config.toml
num_hidden_layers = 11
hidden_size = 128
n_experts = 128
experts_per_token = 2
d_expert = 64
d_shared_expert = 128
hidden_act = "swiglu"
moe_layers = [1, 2, 3, 4, 5, 6, 7, 8, 9, 10]
router_score = "sigmoid"
normalize_top_k = true
routed_scale = 1.0
balance_loss = 0.000191
balance_bias = true
router_cosine_scale = 14.0
init_std_router = 0.0291
lr_router = 0.00193
num_attention_heads = 4
num_key_value_heads = 2
head_dim = 32
vocab_size = 12848
norm = "rmsnorm"
norm_place = "pre"
norm_eps = 1e-06
positions = "rope"
rope_theta = 1000000.0
rope_fraction = 1.0
qk_norm = true
attn_scale = 0.177
tie_word_embeddings = false
parallel_block = false
init = "uniform"
init_std_qkv = 0.0531
init_std_o = 0.0
init_std_up = 0.0531
init_std_down = 0.0
init_mimetic = 0.7
optimizer = "adamw"
learning_rate = 0.00323
beta1 = 0.9
beta2 = 0.95
weight_decay = 0.04
lr_head = 0.0116
warmup_steps = 473
schedule = "wsd"
decay_fraction = 0.801
decay_shape = "linear"
final_lr_fraction = 0.0
batch_tokens = [32768, 65536, 131072]
max_seq_len = 1024
doc_mask = true
train_tokens = 411300000
max_steps = 5652
dataset = "wikipedia_en"
Below are experts of layer 2 (counted from 0) of a mixture-of-experts language model. Rows are named router (the router's row for the expert), gate (a neuron's input weights, with its number), up (a neuron's input weights, with its number), down (a neuron's output weights, with its number) and show model dimensions 0-127. Each number is 500 + 40 x the weight over its row's rms, rounded and kept within 0 to 999. Numbers have three digits each.
Before each expert's rows: a language model's description of what the expert responds to; "mostly gets" lists some tokens that are sent to it at least half of the time. This comes from a sample of Wikipedia text that the model never trained on.

# expert 36
Words that introduce or separate list items, such as including, such as, by, dashes, and ), often in music or album text.
mostly gets: "  -", "',", "\",", "),", ", including", " like"
router:496521580484597473524570549580557443508584477486505451521473537536535524449548504546549434514559500506534529534558517517513461472443489508477481574503493575476568559492526475460490514529538479489499464432480494507532513562467581463455488601489496512576505528504491537475557450488532492470513499489554515496517470480519558518455493480450505498485481481409397452488487474540526535452519
gate3:516415488450547535510530591508522465535515453444474495543467495508460522444516530416504524518485459529576534504514590590476533591461489467513526503448497518447516491504506472466525496550528443476453549500510569449543496562476531454520474507537495485515506477530466475483582555498463521481504481501499447547518529530527519525477507414429460408475446463414434439558521485515470469529492
up3:479459457489531425466428438507463541528469517539467581528516493452502547519535455525471438518544463527521434548501479452500468521576492449424461495530554512479487470414575522501482557444465453538485493518531440479432512502468531519514471533490537464509547515447493551432499506493557517489563471564535484505482459463468496479492452507561526581566584536515560488472511444497524570504564
down3:499498522494507529477546563484520502468489473513470457547416514534464536424487418470441557448456561459471532537465558474483525567471462508553520499539525481494494520524512463584455536552529513512508528426444526465520539504520428549529530495435457526504467509543464523451491518589453496552540443559489582507475521508489528468577452438455514477508549501546445421416463540464495504505485
gate4:481507635492528447514445557505568622515497538501544481562550506499501467523517529527479531480433520530532480513539524546496531471547479426526471483548481502458476529507510567542521492519536463509512569529558537468440526506514525513489587502485446457589497483469463469424466551520501516481543432521557450481486553471454461573535465536477470502468519504539555439448517494480445485519548
up4:477449550432530490506504544497468482524488507492473528532489516469392502510498513542490525479584526527480472556541477559401508498452541421382472437458495516504474472483491561582530537558480487520504571515522501534497540497457516516494569473527442531536494501407469476401508510488500534482556443514482485569522486507472467555509511509498466441510418456455507482532561477534494476580524
down4:529456505490472510502538474510558498442463469557456546507514616511460470444512451546463533476478629504479551473513465456519519492498424468538520451444493453443553540463479483491478451537520531539497493488506418480553515466500446491413535537475454399565480487483578499466485475565486441495508491492493510478491558428532443499497489457511520528553482508538459459465529546571506471523449
gate5:487481449465491499425491570513479426552503546508526503462530524393456481484491499558455511512519533520550366501512466406490525557426471509453475507508502459486424475480483510497526486480543486502467517504453470493483513498423469500548445484523481505482606495476553656456473466476556460478507449503499542565550515467477493490565544492532464548488538518522537506487493475491523493498481
up5:466478494479596540502381585496557502499547547516521492488536470409561450444466558506491494555525496486504351427520503480541546469466426524476493580495483484446472474525470555503533496534539558489491529495524525504513544506478444533586524492494524504469585464491521567439453469509521501490533522512449503553520523527503505479494438499547467518470548525511544450457501493520486459501485
down5:507446491436436485473533517505545442475482469465478488460513545512475438552483487491443472467555490493472514506589513521525462541530546517507394494454530482484507457437502587464501510502480455627495536511496521535505546529534462474523480581417528529507535459525498557473489443494513465455415447546517502454512536465511503523500467483444504513494536450525505563377492487536428520433504
gate6:477482425430515435462490431609490494557508514544540494484557479410536512549457498507473489572534493478444458489535508456528537514458497422462489484491483530577499455522597513485499477440513564509478463532523532501511467516527468451538492520504455560545540521461483536500469515412506486535520495445477521541572565557470473457532548440502458478517563464464542505485591458514504446481491
up6:486504507561477547521448470504517500461542496530589504488520506463578456496499466463508485517490548537480595451461483412557508540544499526483482463527540472560455520495560481371481475454527478532511482543553512548532450449487476469454473566476577516512506516598487456499485441561498425544518551551528541482529518485434490419528497504535475534556564513539526544520486494436484483484479
down6:557515451441485541549571482525515516511506495402428598477491477498514526492534501473513457393451456569474533511530456525500424525489503419465467519464540503490485525524511546458522549506484416509466502495465469544493413558452573503525544514547497473501464493464543487448527542467511547442527505548518475487574513510445486415476443490453532493538487492484523558497522418464468529564498

# expert 6
Words from census, demographic, election and socioeconomic text, such as census, %, market, Republican, and coordinate and vote-table pieces.
mostly gets: " census", " km^{", "andidate | Votes |", " market", "|  | Democratic", " Senate"
router:447563598505599454529506526584503491496558536485527448510503484520511463452491527519528495530497448577531457542548537538502517548490409517521557601492467566517528476480477449490481552559505438455500475534504503482452483522434521497437544530526446507514562550517454506506500565495542489538515507514532515528490502432527583527529455461487453529406527447510434552481487479485515488561482
gate0:574370541575484521580505486547477481532538468512529534540475487502474501481545497524441484471429519552565484435561532467490548516497487522541559580545430537474505505527567554486441483516516466483509525516470473535495498447562458495466502549530498540509512466495519489461442506539566491536508480482486479511486470478573524481504483477449519462475490534563405615478562468493475500542570
up0:534530417456521486482504517453542495488465503531464517453537445458518521436491514520492553522514501436441524558385437457486524539431585443488422478444502461460526480435470389532539522525450540524524520532544516531506506550467495541509505478488499548480486483493523427508546481476474499443463480531525523472538537526490444511495534519563514505551462539545559374484448525526502519537455
down0:443483432551550456525461551524536539461531559498489486508478496467506438496497559506555500474523497456506528575470483572508462587504499464509539505446432435444554462460508571514497445461514493469571529515516593507456497491480520534521499473485552512507475562493554461537510512434566465474524531542550490495528553486433513507472550446495508493556474514468549466431548486554428502600436
gate1:565520498462539552474478516482529482501561481494502496493507524422393476472549501509461523496557456534541549519446524486492538495419504524467472536473487521527445474512418580555544510540438479495470534573497560524505444424463485476527571475516469523596530484495487489452527417465528498448574528459476525492449577429455523551468503440495515439482492429504548532540525466531504534503502
up1:530460497475490597442496447467513459502455512427447543470472558474528490437545407510452522500534493504511548560454445502483576479462464524499442550507498479456476534543450492476508497481476490505540472540455512544504495457479502478498454506565543518537530374544583470503500439482432510432499504542550478554468518586516527530461480519529448508558559435474502571515491459460480543523509
down1:545533534540476470515504542487444477543457554469443435578507537514492523528509526441483512469490513520468476493475446451512552545465528537513497552554487521345484485530518516559547556475501452496491509503458486493563507447540531451451498457477530457523487545528521540507546523470398494463546535413398489453506544524516489589524489473514512475428492403513526476493467523453528530501515
gate2:468527411485558424416493472481496511515528523469535526479536543442454498537461376500400534464499481489503448511485448456473489549432481542550493534547399453479513424521501410551426508474511481511456574526520444513465467527498442472505539544482495509460457524482557485481583483529532552482502481547532579486503438445524539483481513521515473468518505499510460513489507538509503528540483
up2:482455485489491421526484537456510457602529501470493547551540478472455442561570510504495493509454486479539482482556502529562462457541493484476431474446421489508482432448444446456521495469477441517466505420490460469408473461530524460550467459531492464473518495502446507513490448476597509488462487524421545605565522548529496522498494557472432482479480528513526506437464515434497520519494
down2:498599432471560520532515505534498550488608463494480547523533470443456460479536534533524516517538447461530539445545446478548515503543444554546453582508497548511537489521523446508443494487553490539474503499469497465476545512536529567515481532527506451424468542503454501540524474497490501501550464411439483529531455534487491531402463554535487579479540517489510503456549534448445533573455
gate3:475517519530544492506487491514529525462499506538524483483478562525479482500479493587501552524505521516481516569485465536474488501478491478500536512471582504546511499432515497567482497501521549451486571551564461545419604532470461468435469533540536481471497503550465518421466523473501561618527503460530559553536534565498503514538553459503505505444486455500405414532410439498527475500435
up3:483542489475480537460522516448460491476469535472546455535494486434474475521466475476455435423543491463546488522493594494481453490467473524485511494560454467494464474525532448573519462511493515526539441453452552467525379542482472583548508521571480512483534469473513519506498463578491458461414415536472466485465480477541507479572464544471538499554480529549545540490509576555525525498584
down3:474443428442485509470463527442533500486497489432545422481554505442539474468501509519499450529559569531459503416525470528479500517525504499448505486545495509466506541510496469533544521490562451510454548441514514529522480505439524537607423507485505497541513473482473500595538532467474483448507511488483501603507525463542573516426479546465452529470553510493543423581550496561423532503492

# expert 16
Head nouns and adjectives in names of organizations, government bodies and military units, such as Council, General, Committee, Federal, Squadron.
mostly gets: " Council", " General", " Committee", " Navy", " Commission", " Union"
router:456536542505593504498496486514518463448546557456432474472499502541533501446504546449577505555529469470504545540500505537548528506525428520503546609519430578487541463515500426469541503526444491494458478513525472453469504520445553479413533556501485457521528615467485498444522507469486533511489484526527552480510492499542570550551490487457442488406547502485468510505411480515501498523546
gate0:492477496497510532497517464507440449484484477524539539481491468496486491442502512397535503525507470459582486417522428358505530537587479509481443456499471480454490428486472511506495505488532468488474508543467470501516525446494519472480457492515415505486515475481482469511528525499491574518507452579487440451483471581587482464524497492440583454484510452439495450551408492463533546544541
up0:494515462484424515461452489520523487425512473446460487501516543513538465588520544562460471530474545431445486500443485510482453457451455482488510539510542493534444511532500472563427428477571458475562494430472480520523522491480503503505467559523481530486538519488500548536479465568434492432466536550491531524507458545502494541494570498571411604457533501572457501427499533478454489448529
down0:457496539448496468519440482522498470484496499512489505473470528455496452526520567528480456438486649515484473559435481521541472540418478466478518602518543518512479518521523443546502490432447517528481510485578533454435456560448499507510495506492495532495555448501549490430466446479480492442550531517498436502557516467514605514549476475511459479511518445484457510524550480564452548451550
gate1:497482477501467531540530504536560494478524456573535404511493432579490534518544537459499501526509485432504522441547541493521439524455478519491552494527522519480520444503536484529534574436498528459489487568531567544548489497472476512580459501452417447486557528473463519475502527486478481535414489471477484541502466439583506463547409483460505444435514557500481547465466414547527489529447
up1:514497394498532425619513538486525473432488406512538458475421478511449440454552553476476563502522442509457483520494512476471483510485520480491472501560499483514497521464468467470522486485493439480518491552572532510516486501498541540539524517523501523564547395499422492559528440485455452478561537509494434421507493482482518548540499446485491472542480515461570571527515462492424534528511
down1:491555493538486493507474489542484419449511541532543512496514434583459472429492423524525494465452511561582530485495471476505521461513522496486504456524438460554507489541487506497466459481422521589479462572497509522439502521519453497489570537515511506517556585544509542481572485459492517472561532486496596574455509393514470564469510475516529529540410510545528506519527481453503497437475
gate2:487437456465583476457472496513444448508519481457507517532555456563519481512516449497494441488497519499549439500457473496478503542488486495410418493499502503422472480485501453548542457513478412475498479512573484539450505480455470446469450560550437536495509577500558387500442460528543559457516437514542467519537469456501528545546442485469470576551507460473514499562497499455504473456459
up2:486512537510506530452501471371480508514472419529480510526581422472436575545469487558532479521457552522523447506483454535431437437472455491521511487497473487538464505444475464478450516560443523504521477507548544518536454480533473485561518479536497435558516488419507517389503538562497498510486570455416513559481485466487482485429453457527491509492559544491516528515519559501469518483474
down2:511486472474476491531508516506536528458554470526517504501513467498562534545498539501529535514478480478488557479472530483491438445564510497464485397514482469478456526473600491517488609478498565478467484506539482556440554497514488493480505499514489463559432509478476492514520514520535445509489495514556425511567519580416424576550480516496565411518585553477603486534506488485520567565500
gate3:434459533457541571508469522492568465505489472530532491514599536463449572516507535445500493551505581480571465537479517499497419586507521449449483499447474506486549512539477545556558514556504511493488472575593479475503483546475491503565494522503419457570510480494507422521514537470509616542496514497489487514541465454495515534520467464562455530503522506456492472538459532585494481475471
up3:387516483527502522522501510504521504478443471494455556438505408533552487475490456502504530559456456522560457451513521540459525486483490501498529508505476519534559487469528463513523463450495525534500502552400452482495519480574519479530528513509497405442458522439567481543399559444472554461529533432506460515529574499530486541510552514477486520454493496444500458546543606446551525531506
down3:517460483487509501491452564484525541509508543462448479449533476500562575424541537466523563520473503477511518491452510559570444534559466447485489496521472482478523513578535441544620481457512493517520543512575445546499526516445513519512490586477505474518465496439527461421538485581488403548474443518535546502539500468489486554473497547551527462507488442490554517517486489518572442446504